python train.py --n_layer=13 --experts_per_token=2 --d_shared_expert=0 --positions="rope" --rope_base=4200.0 --attn_scale=0.0884 --parallel_block=false --init_std_up=0.0382 --init_std_down=0.00452 --lr_head=0.00603 --batch_tokens=65536 --z_loss=0.0001 --steps=4007
Below are experts of layer 7 (counted from 0) of a mixture-of-experts language model. Rows are named down (a neuron's output weights, with its number) and show model dimensions 0-255. Each number is 500 + 50 x the weight over its row's rms, rounded and kept within 0 to 999. Numbers have three digits each.
Before each expert's rows: "raises" lists some tokens whose logits its average output raises strongly, later layers aside. This comes from a sample of Wikipedia text that the model never trained on.

# expert 5
raises: "ston", " appearances", "ced"
down1:542522465459571487464525473591607476537542523514501446486523437576523500503494528468476519453559505433589454498454581519512476514484475493576570543534467474488479509431568593527494486505482517562494525483438522541523539495512597538478528571486412406519494500512509604466538539535620399563527461420544485441517473418494389551499554510488409562472462585582446423466502537467386544533432452600511541533499555453535426539502531522594485476470455480483535516556484412462559541402567507468468487477494467490511432502446552428460552472447416524569539477500659487472532466515535619412536527538573629432475521450474594536447507551396518515491552515520488458516508463405447484422511462547486470526509582516509546496395503545405529492588538488402526464468443497529511487504518444
down2:428453582472500487456421531493452507549543513524499501474462550498490456514481423467501532504533471468588486503574545541472511428544580606386497530405541443488523441507555454571518489468436519494542432421433431471499449544399544564478540569400449491451520433589462506497531482456454563529422584458468569490516496389508468576459457527508544517453594479535496565450476487469427453443530501529504555452478613432492580428433572558472493492568609443536480578445535467416609520439519463483569462541495571496568567493384484468424426479467491568501416458482475514536556461435517483434524509541392505642505459558503482535518529492442536496402468530430457494488516528482458448420546520530483529505599454495507567459480495445474516452414557549460508488452524482609527553457479510
down3:478422493523508483567536506553509429530444538445451464440563479425455411535509483553425535439508427526506465541453451539552546527458386459473400512399482507547531503529546438478496526537589526493520466612474605450476421597434571455508537397522452446555504412518531443473562552527447480495528536493532422495527481489508533571519537516472576522410440535481469562568486482393540468420491529580507470505642510561486589440435535507465445542528521548536499507590468502571517579488470519510574496478528457499577504497587509436529597573481544428550473494466487398602451602512544453537517488445515488478536589415477481445498520427586531524605557493435491546445457537460478512564537570499418493558458549492530509403454460435493426447497456522523447458508550438483494434470541461
down4:524453484533590488442522538527448459519531511578459444631532396548550494572569485422494512602480550519412586451590501439493468497510469483394514500432552525478489505528491494387537503409523489527479547501411468527512524469541505530489539566570588558467513486537497472474442547529529428611506586582477530588537511570473621514538459485513464533527487437485427517564511509477508481468482459481377493503479479364481545417570507469502487586464480468533509557514375508430546483516515450537474563562500477519430521472501542604438548507507443473509526453544385493441554531445420513535512467546496508471442580473471473597489475462518536498452529462548415459449492510562500485498548555509399568416479489509557502509554549419601522521598592473391469526462437506445475605519487496
down5:455590545376581470499472530545531512485502401477481466528522556497508510482520560483474437469469613452456456480452444487561528472528487542431593463513550432388485429635495484551499489485485530527496562603579514597384489498587513496558543494487532488521591519484488458560531424521578517530404564551408549494496527521479571478506502405528513497545418539450476425456380509498512500479505414468588580432546461469496463521498522461566544527434508563518437472503441529480556544508476485425541546490504570507487455443488550524564431526462492462461528453531468510458475535588558559559464560520491422506428578551614476491534502477463529542449424476452523571513506544529492540508543516519513536416533497377562500480494579544571585605536500402540466449513473580526445608540420458

# expert 19
raises: "6", "2", "7", "0", "5", "8"
down3:585484536492444510407518455509507485520456468477545431570516523549480562507512495537507561534494566589484464569534430479487458473539488441440502395560516522531505493577522475553449541461518552539460528494519592475490593531466415470514443487527541556556410536477512552491456518430493531510565386582466392509416492546517501530498479551491473532470533677465563457457486484537430513411514486506546503534488468446452441520404522450506507477461404472583432447470442462591381580498542432505477402569497518502558466480515456510476641517403433461526487438542483526457497513453464521498415543448471591519491494454500520456422558513456559453534488433473518534541484565486593567450521473455462451512500445592401593450573528509471527550538493455553433572373489563446506481397482536
down4:470499425606451485447510467534504480535570466484493490518548485518501533530534499497421573554488573524417529515514523453448405444497383527439461440468453418515607536552484501530550528633432623480517568450505490427596544549428565421478501523439388419471495540541456475444552500419494539519429542461413472485401523495491480578473503548424489485497530461526563561544480562533474410479557566619477392531436409550530598500491480547505430527566572500470478599541462509502472537492452419478525447506541442545504480530467488467426475488506542452489516442514398480537470477446492483418536548537412428483577530495427538500513558512469498505476582503440469570480446559515503532516573596403430527450463457522447425488497518413555509559555555458503496546587523516538464536453519437
down5:522431584532462584446512576429462505472517508520549528436534501473504468514496415491472547520443431471489600448481386529430556465506439485468510425508503471529444423517503539529511403528452536456451469481609474542531458517496549454495504552476444507641527558516495428415485496482586445502476483528468471471496462483465470519430490538478395527513546432552572486495601543482531508485467474500481512432537490561427520488499545531538556533522589459423452464587545475437407478553466508489523503505569365539476512442524572595379449434475533532429526408491483522517461481554466520466522478506503451559482429561374547565570572470384511477582586525466533523567476417535459570502529532487433500545493470462463476448591501409497456465496573501654484515559581483587489472405510528
down6:481538446363409553593429461420535481494552495557508485560525521506482498474466471509393518522516341387529402443558544536517550520493416460460554582517537425496457478471537469471467555484512447420530450615423531506486459475635494538459492521451547489498566502580461518471503484588473479476544445548549542450598426473442403560504536519585474518480484547521449537470386538522473493566576459519511524608444521379459383555498536430520516543552498524470484486486568457425555445458436483594523590451436537474496516508532541542482516537527523564486473492469496478626484481450490484523573501446531614454409472507555509433500555509458508513478477545486461439548495547510463513562450461569583492560465465520445500592537540492577465491549421543509530512514535538441524475557520477
down7:471538490480541466548406486424498554395531494432526527523381506509464605413425513432443522549581346449549447501467427518506553453470466461510458497411527444503479514455459550460489567483548484546568476452523475406521475442514511499505485499502562479547621437527492490477450477547483549474477524428434588449544478453437516493524539540505488486550614426549509533487561505532529514584462474580483461635526454509505550438483486454574479515490437525443559494562569556351521499452510528465499425513533463531528541428440577495527588481522426603478459523527426468598614543556488521483522604454481501455513488497459431484540474460446530520422476476418531496541517585505525539443511487556491475500497565495561455551605478503556532445545447627468431551494562503438500500571444446

# expert 25
raises: "0", "8", "2", "on", "1"
down3:566541403485395548445605523539486455489504471591559515584551589496507524447572499521506458458502524398578541489552552538470499513458527508551506460494547481480535569467492458528544467531545521422521384514518504513470579456585437548513476499442475537430502440458495560460468465408503423458545525519511501499555502494499487436452399487503497466495518566515445520512473445512478492475528579345579551498454586409514558478545500603530579507559507545456473501537489492530408422451422543576503509470547547460569526452399489538555462468423553464553425598467429433497473469443554487545538375574487433506475536585522442580501475527533471515478532453498485436494496532484533433560450467489520546466568508567486560487581498502470626460375464538519558584389438515516542528549573548
down4:590513579417498491358506542443490458533457479572512504500605523576500450469468490523496450589458549512412462535458495497441559381481459562464608471477500628578469521511472439618479391444481493445533521552585525520613484492491487568494533517540462512480586437464501429597484523523418524541511526511428536569518564556526457465447483495492588468455480484468562441508545472501562501499463518447466540403501503512512534537546485356495509435524499468469532484480476536493542514483517529446574424378585503508567512490489530569567514472536556614526463523466525570347474457580552551546476443570450463504540481458491458543502539566510538445504521568519492480441507364452503463412506556414553556493518493432471477454498514455547491549510536551421518513438418457516536522516476526
down5:528564404488459501404463437493436512501493527635505444490535459536490512425513451486522536441528401487615465442461488522502477559539515494539444573509477516579559488509491471516506469473507610448552565494443504524486515486522503511509524490443489564415640467453443535502542410387600487517522391580503580470480454433589521426541453569557500583462562578500520533509512435501420541439568500476542514629467483441491461456450526496536505488459522461461453542533415532518525442509422454550478517573504533588346528500450523429491519420518549493466513515430463480481533513457554537398498458471482588507475513550546470460391457450523497505569515568437478486428574525497601484493495551495493539575538403454454492566560546458458478514474587497496512491498525533482594435606499586
down6:512382440446533542476562525492531457457485566533510530442587479525567460532460555493491467470545405516479596448490495505444549445478536531448490540419538551430463580535478525500511453533465516425534516645504421595483508482474442483484551632427548451446476433547575503374537444547461558509541497453573494485431451485524522575424498606427462537499509431527460490431481559453516509590478489515446503456533426519515493487434511566536519474471519578359454486521546450542568560469529533457489527489433531518463532519510530489482524450516586507554475638471480476402530518517563519508574480492485515443462513510570527471494564490473497570539534524485468472444354461500502479438310460569492463524500534419540493468539527504533535420481464474537508542444480510455350505449438448
down7:575460456511455527489432530519484601521489455425534489439496478570435544423485511412543413518525554525445506509466516508533533422511443556485570444535539626567418499475518436512556450447469443488505377578494502536462423562547539528542472516557474484467578390477519547524522589492466492506530564514413511525536476518473502442558454510488557487517501555467497501507546528492538426466481532456466580473457451443510446448521451533482510620414441524509524540564529462501530534508514595475584500501530656458534449477417523491553517510495582514561483502409513541416507451531568447512479451520570413449530509487502536393579581556526537544389477491411600446529483437448446406495462470497579480442494454424452401597468554494535552398489491557434579480516561492505544522579561462

# expert 6
raises: ".\n\n", " than", " against", ".)", ".\"\n\n", " ,"
down3:552485467480523531561502587476575446531393522572534521617466497554542412430514484532562480525577597579511450513501536545456518456548539444463496591536561528475582573543474590545567449454477502518447501526488561460485456546569495494482525580401496536527561486549520422563421599551594534601531560570520563520469496571470550430520479421528458506563585499421454403570467486550463487534539547552597562461527437478533507477552456539501495461425564411524461515443486479560512500460414541439578488484519435505542392475557448479522421500467459529415480512444495483411385512494493543526486505570477575525450511501568445502520483449440457551535487601524597495482553442502444535510486425502449462493501542464455441422530515535534617459535500469477521478475448558454432420457455448
down4:593533423475538521519478488521478519529552557523484513403441413480452512461498473533517561481564527459551381546540423435526411500552401564486519486511491341529512530495498567563505440502586574457401504497459578539450524470514447458476501530459473397507507589449621533427430438488477407537493527501491519560551495521553538586453573486505517469459407435569488472476503535495494506462483422539463447509529515453521466521513444564520423493506496473512515457452470557472521511527462438533498536461584436497543495412482474663623570481534532451472472438544552492533566506475490465510518496538567632497543436517483494553450493499419528480445518432536591502552526528515491495392575500583508502480507530590418442549518444569505415395456465451501412508556504416564534586515491525
down5:446448520436501428536479479498421464530525543523464443572451501572563498514551601551494558559455467537500496428499643457461464585488474549504520543548432519534538469523499461476531558402573474429538356578492490505489448542508562523523442480518476536459458521529502557493470553610509528452503529466518474477440549486498494501477551532513597477514408400471509594429447467447470465506568435580500493540456510455553472500506452524497449450504434490526418449445491472475527458445506479490522569448529511528472491398402541554518514525526466455426391446502539551561416563502475470548498491503550443492497373469435409505478497526510470497472459475408476600522502579501541348488551504557594501589523600554536489437508552519522458557533494456551419558493453637502617464561566536
down6:476537553528462510593503474527491469435528606404442480474506428478438476484622512512470525577487450494512543561520512439523441497531444503492550570477492522552517460612417415559537522573525512551474539425470567469467524428448446477498369576572556480487532511524496468474456457556420505535414488516514463547445519557442538483450487557527448420512544442495425592513552397518572459473447509594437594486515592541480447442492458528527529450560475577472562536458514490498513430496526512533480513511487489443429519496428527450475428647505509455404476507548495541399497584545390494506510405528529475552608480540414510478523474504565455452512499530562398458465504538507441546517508466538628463455630436474425482513482487519528545501468442442499507474535503500419508433387546497
down7:506485508535476551559493460554413413513460499518462502482516532528506494478494409574412511543446484549392517561580474518470450455387475519524558522522476567607469481574508500559509404614564455487418518605549597533521513506501395511552461505509509442573431466421575486541502513523494454440487390483554521473494489461496585429604561393468493536531481468473530502636502447487488424448512565532538572477505539439408540503516494563435365528476540545509481539520462463427461360478493532496532486462507536473541516442575505533457554482498458506584516524393501500434487490486438522477397470523525554476535509430385438476487368523543501503490491472483505559488527520506456524549482577514517480471529416508543553484567545484435423407518490512510478576580498579527497393553532506

# expert 10
raises: "now", "A", "I", "S", "T", "P"
down0:501435529476418551555523452435526397558511452455473563385448604483391381482548552517597492419527574540485511569465467484407455498569499561537459555549525465503463484487444501480517495445453510510599501566423402478511502495489507488501550538508574490437504508560561570529551531531419446615546507425467413530373482441510539401473492512483465528498515499532522441511540413523535580592521462448529473409479449411528532517460470492482492535469451423452563442575505478426452473479519560444523510543487541508527552427424569584435492516568501472456524452471524430606457485520565509514475540506405543492434496467458495498452546562533491489502430448440529450492491510533360454542532488565536478495564509536460553521630589453422535518462477425420466549535442546486475519465484457
down1:549580489428356591482549458453467429471471567565421513530466507454433548515541420517519411560523422540468487504574530509501435413441554451496479595522455460614495474569416471505431454558533553522493490491454519410441499476610500537500429589547540529486477515563589534509557529467508538517493443547486587479538476421492588509470540538531458427500447557501439445530405452530531600433488521512432547472499553468518558504556505478513464486408482443486462496541484338469494496491551483551619463468535471388471520455525494580502466478456384534503451413469502489503466512413498516592499461484526478545445485474477532535418389498514549522561450541473459515384474456487506522567569517549546520466495449466494514480533575556570520541553413485540528547583482548485478534486508612
down2:495502487503485464517508436497422470497625526430476436581455493533456667590453489412523499484547372460546468650492529544523461471441446457510525499528520558554499486567558536539536456443469582494366511537449450490518508504486516524459544568432557562551384511522488339435534470562462539497480477542520543477555546504525475486545478528409529469479496580468490528540437612483576506447494476414502457481488531493457463541540546516467541574508538413498520489455530426471525539591581419592465567508494427519429467504472613527526514475532426497522581425498455398486572483504498545461358507471456529482475519498493571496513490494519535525513522540447519523502398434528500530424528480480531506506574524521427432483533453571469476500529461454478496453529526519587481540355458461
down3:481426492465516521538450505512447457511451432515525596508441533559513477477538510418464484448504442602428591575510569507379402409487474466513536435440485493562478410461488523363446548566505550511482526509599476514550531483502438566538457406578511464493527548534497405432537479502485472509485481489466569477514472445571510461453505557492489439480483493505491473486497556531520436503576498407506423543454597503507467562527505510470492485541448519571417546555559508459443445481499482580538500475431518423557581482462459592435483494519480530465465474540371510581618458404514538436504549493525518425476509370500491412656433424511356483473531460506505464501564555532534456511576546482451524576569542488490444540551475485478526477411520401472476580530458527488441530525479493
down4:542523534580498465457537454462553495524486424464466593517488580479587466518559542533593533522487535516480472387451552444478574442460535499568498371577511470517469521464545514550508629545523485494445523507515378501423539548569528562596505518512496436502530548545545467520497459479503451545497499564609476561537471548498437448452441531446476380458458488505452508490477478572450599579516433597418440523479450490524560420463515424579517456315477447455522450546533600479579469446463480535530480548477471495529473455453485543567550446477527504483517494464545444398495519510596532534477485551432417582458546500527448465478507458474504515451473446501526516535606465596524474577439498474543492480547462480497609550536555469591455478426406483502452419489472469483479419470520528

# expert 9
raises: " (", ",", " and", " in"
down8:609518539561500446516453473475519553446526484582515493458429551453548453455557467546452550507511561422552434563485459528505449442482478519562502621493500556477555496525364439553492498469470488607550473440439551461510556423493541503517532593525575497572499533354483492569503585467480514485488428460451495423439500497492482403484538513626487518507509407495533441503508476505379624560493478521445569510498497512493366524469530546517479533546416497519464541438480455431483451483518500431525544530577449487476526570453528520493472491562593562556524461455409536535434460485532484451554643437498544476379472521459554530440520523485515468432483586395502490415441436481495499481510585533458463477420522538503513528597477420510486445524563503475454396457503459489552556500453491
down9:569445534503506472536399548493481483440474524468470577518451442499478486491530504508516508423546507485552502496572448544484420469434412408550506557402502538493522441488521424456552586532568496512466557418479534529560557381506420483419556480442442503406528471505480523518535462488511535477532458508495524437512512502499512464502544575499381457445466506583378578395499561507572488474506530463502518543460550498561522500424572427557507482413549488598441644542523495479492567506455593620535628499521465418588527494616441480519471500481555409430475460416417477509469491496478514466411434484546608505502591436566558437544543536477459531480568392511435504482503513476542473444565451600465464521517472497495475546543532548515517441480448551437453483516464518542475429475481515
down10:411561601558525514488459459484491501582493456531493502513465511507552488599497473449531533485506522397518522448627557515535524405538459479453485520497485418504473467523500511499546508566478389558441528452554492450448499466517543439481561445460478443420510576547586480517509442456500498551552531569550487591492521494565453407484502552463466537496461421498530507539492486503489337435521467408515468491465467565483429572467369518513508461537458507490516467488444455476381511544516455484503561429523400479454512535555460538508555599433402570469612483480496473507514496496507411462460388416478499497462489473435456504555603468547410495466603504487481492505452551529529598405498388530533461472455468592503560508482461481475584517560501515406619408527486507477423441471469549
down11:419578501481538467469546403542422581496556497432422504496548526569444511514439474483497518530465540419500502463597528489583521476568558566512464483485463577494521564479433529540530488514494465436621568495439574510565454574516474469508571570424556412553399578550484489492505495518594588498395576482511534450588554471389386424413516412498443543456475489535511457549515524545633465514496447516498504519469535486456543469491528444559466422593433477519464445457555566523582424533574477510568491482486585566508516532454539478531388491460456526475519508598432550516554426452526480472462485439540517487481504537530535491545510537540534497458530573447418461420484373571542489394433521454436472476473496446445557504507509518513465503485503493515512561433465424504396465485499468
down12:574486544539395433468445550467579487517436554406543522507437465649561517479556517415409531542587496491479546483524506497474453502432384569428409571482459475478478453522493448531528481501444556594636514472465482428504495499495535486426482552519438531459489556487484438463566436489619438502525454423513462561478500514519503350507450471513469511410617482476519490494550451463509530500607465535544467484455538527464462584515456453484414455534550501540553496484428539517415611536485466512587501532425451509526508555443545465463483431551445468509498492460454458614447477476482500546556466568445476528524554514435521466485396478487510514483464539461452538399499451430428552554515526466554512449464488508522482527498521468562483516493410419456389478402501421399488446454529504

# expert 20
raises: ",", " (", ".", ";", " in", " at"
down4:454461522522438622565489578409539458471561523468546404454469570481464550457482549524473488531492533496571433473532546468506497465541472524430439573519501545528485535475587420498569477412513519463512416613542434496498534499538533478493511540443422416471434570496513516462567518429479558417595522473441481491501480532527435574489534554566382566417598578519556527473531509533464433565426497474463467455439468527455536405404490457491499443566472517548505510450461467540480468444485535431390520515563573444511502440534405437633426523464434474515485585513522424584469564469498476404435453452539423485557492579495521548510546482469455541523480593526539523538489528485509518519442515387489443566491484608404605448519502511486563492518466538563521497467533512511568418525471529
down5:491523487559484528497550540524478431544515527559600564536486492439454523573487484509457563583546402467446483510503593418404391571427505479493473424556503488530480405515519502556512484532593509543552554492498479471488493577539450578546433634525498416439524622429417504493622464482556539468449558564546469501501504474438546439549493500437508520434537577537527551599508488589548455572539524601509571523495486449530486458403430495514446420545486487500496502588569448465473542486424510498414570536511486499427589468539524473530570507541468557521375504481485451551525499520535495465488468539428464418536493410447462458519437540512526548551568448481461575449524507437475453462489520496587541550450539570513486593556569504485549486465447462521435406542495512444507393513532426
down6:509460543419459478499567454460484516474459428466405439534442562408427472523461509486559494556581474527597459497475471445543469495459526533534440472482516520469500431477496559523528518563630503531558595518496497500471507536605430367461493502495458436537458528547479573535524483550572498450549437470485483501521551483441536561527406494522538582452438375458494638558512445523532394486499489402501523521501420400612522526449485483512501465623430547472506483592513503476420479556521509461552484483603460430504486397527461487486559583510445474493448421461502407488431521507604458536522608442457515492558486516466513462536527457487477588509473472387509448514502478594507463525418470521489462587506509525477456569440598428494479487465421524491470469438509427422476448501500533
down7:477484529517445474418490523545443541520554590454529447461534487567453539491506567556468455496522508530503582450508595525402433468573459535563554472566577502451411458573364547649515567468600589453551519447491493586503594485509494533500539481506494504485634477507534484539403474518440461574493530446453490459495488513522488483497464509554613456591445485510450499571523612478430520501517589453452530526445526520529413524508445552514474529451482616484497464454504552511446513477551558469456589522503551498427537506456545498462525478490507464583477493480610573436533462436492540478539589564523482564545573453490517530477557513477541393517465505457554489578466490547512552502562455573501532517594519498542427469521511527553386558548557416536447572543436442507556589424527497
down8:409498515513457495395509474508523457502525429447487488461494583530532553618537564435468490492519549554419479455528448516452507533540529479475492562521435467530514523509508362508429485492556518516594562480522499522515425531513565578482491448473469466499516492534478439502497478566478531473474515475555555414495503520476511468588468440444329444550603519488497441486492450537483499531532414558461504491446556526516526500487500509513612405480479521490437457500483498547521450489553395524489499450540451606534493423437452597546528450547445420490482492462548513629439442482413572466500523385431500529492494525462391444526404582532455506471486582441467502396475476600473554543517441556598532493500409530518535447529438490535456525551500415523515553474481595581384410513414480

# expert 28
raises: "s", ".", " as", ".\n\n", " ("
down2:437640525476506472489513574547588523495552503487508376621593484562454400523483525493538572450440576456588456485528542505547514443522424582530502456544498489445498501591515449443501438485531491487516439530498475490505435550524477471431584479438449451453531461495559458534503606507454518421533443608496532471518551496557518471530504552486523471543539596528508491405539474509556519449498442451574436492550492539493462441445480518489542512544510457436460525421461559515425513512583533512471520583424566480490445580504534490410393509372454529449500517551496573489555512548487556492496458475535576476532494559552471539488492474394499460530585625568461579522502548461439557513526454527448520615393438461454479414531433552511540609453486549440518500561598507500511504506579504
down3:525610582396395566425410457422474523516475470531428453485564568400472413484587572494450557448584553513468540536520456487444463505551478427469455583482507568501539546526445429559493443505487461366446541531519490474515550482473414612568499462575571453494570501470507484557491536501515491513468493557531479547580464494557487567497486557408500522460492474519466628555510440487521629496522459550466506473554510618546495575536450476374556552521503500488525441538558458525489452497488561495448504402443469618506470387489540508494503453582450526479539473549479519533477590467524447515446500524516472458470468489485536501457546465505503438576486472558405496522468495534451589536481427525527541464451451515495606564407575431507525514475516474496445556530431510502434508494425407
down4:496506450581461465516442516559452537557449498530497501473492487522473469435475498531413532438547468508390497422561499502539491554469478499554545544472474567470477544394516537534564578479493531461567478531520498424468496475454463580523540561481469509510467473514487464516441578391369519483534550569449550541477548516499413601491668575518522546460522442479489551423520483559474456501496498521452435552544524505527541532585539546491545475582465575568423403426457456500457492492426493419404499494476534511556479392472613401489445502498432469428552501547426448527570468513532453491456450584463366506474479488577602541464557522520494498505513576572482554481466574481534492467491397513451395543518509529508548498542456425533550436546424549586454522412476486475485464585549581
down5:505541469476536533456529519511489578525549455502494508561536478586568494489535576450435493467437533500468546517481512431528616446514508471592482538392429542521530513493479549537446547485407575526523435481457562565443619522486583496539535520493558501428442524501467533572540522440489497486518561512552515557499614563524573407482454573610651427582518485554509423368452506527501485441460352487497485496465494491498437566490480517536469586530451516490565397521534545539403485465534485586524527525371536535527444517503476523429555465442542470499601558378485453498450535488543548479426487543455521520449467456522483531533550504469528553555482499468525561505399475416529477496484426534452553450455502521407461424519521490395438489557512565455549454502522517502581540530527570
down6:568471447587500470531455571495502477452442460470443412478556521469519526528574557407525538529519504564520562557551558474534497456433492572423494491502504535559454485568542525509470399403476519424552427538395560505530549514462507554534495510521442549509541587541562526526536550534563556430558561566541482576595584402546455570489466543447431494421543509439548496488422537524541569501427375484519480451522499553475446548438483527534405552437482561458495458489527446499468534593614447541442499384386520513446459566516493534523599397566549505515514556520529431574520482527440478575536524431600541353505551529557479533508489496537446507503473518458578504473452467553521469480560543445546459485430460459495537560541476447556498444464583410470514517500524502530535468500554455

# expert 12
raises: " The", " In", " However", " This", " There", " It"
down19:445545483485522561485471464471498438502557433550468521468435470418554550418460475463550558446506584533506480499533546515415349480503531523600489557433477495454396514507459503585562454523575561531572554406536617496468507485563572532569512496545473429456487495418522396519500478481518549502449495467443521553507455598466429463409489466431477486501559495504492537474514494533498508436522568593447512478486525488415504471491453534490561411513476579566486457481471466557427547506502465477586587462504427594588470463547474574535551509466457529438500554605396515382493533504443543494447529559519523535583622495453556459560483543504436452507513416508609551473486396482442479493476524512457484510553488418470447515511462434446528509448423482535456523559432575520455522430413435
down20:482456569547566341468454564521477547560500495485436625427446530496515499500559542572485612459500550470499528535441442513486440481427531570445575531502531610471524429504492557533523581524437600466492476474517515526477561524475517489491548553505560575528535474406494489428510483555439540472563493538548500515492474455430519517506528504565682415472493423562414488578469571508487572472464448514407477517489402472524459487534467504534477526514537513559576593547491582498534507596438492378495488615476482531519462435532498458466510518486429459443416512586500537463540551548570453550511583540476507483562417438562540433539513533511557437373507492518549614487490476424468559484467564450498549486573532558461513506527542498514544493549534525452501463505534628524478526469504478
down21:590512464458544528537452543522549497549459479537524545430518463534449559487545519534436476487496647595512490567492454536470416376440493509435515480453493459551458532515520533529477483431614617580487438427483480482553634515547444538569541595473552465437609513522495523425460501425515546536458613571414536453422536473511471370522494493432491567549504543544535462506528508503538536543460389399515491518525520405599474506511473492523401513475550491515513411501579502467436549564473542457499426492459530441517622521454461496500485495503513496483468416627434442473489474536550514476414443512511471523542497451489461474539560566450591549469543489510506457560587493517517491475440395564542520448534443568484426505386504436504507514517536473451527494500549488553462538519565514
down22:520506465375539531482526509497544509439509468454531426584537490532453571474475508481512491537503410481481527548515477451506517577544490551515489378536505513562567572461555514464523437461546537588466471486463502422481472539466508446582494530424479441528627493586372495574484404515451538548428517460540536486522546423539618431461593363509514520458474450498528450554563537543544383481569577571464407511465564404491462518519411528506514511445518393515543562536510609452513415488484490610540500520507527509446544527551439462485472391609479457491515439400568474546582525474517546431469567476463562486508463474452460519405477493581574478551507513519472556552551570436500452542531529503533495441535471408548478512519531466476530572493492489497514463468499457424496419573508483
down23:506440555533535543658472414499431560385490465486441550514495595514489543585501497498559497530473351440587497493517431490454451477523538516479497513542575472510584434525523555513563500510582523465485474455537447435475561500550533539403570494550461512542460551584436522476484483496463560574560428497507451523482476423534456575540459568484424587543423374493406394526486576499424472531565491484438500437545478523581495442421468448482452490587477552428441514469504468451523508470495493478462531477499450533488550479481542457498495598515446482418539495444515492534625501542455466468560448474485519566612527466485456599547576450492452499518479429448511499529482504519459498572522542573498455605412503464515478513472511541524568502435447546539400476505518467494475402546386430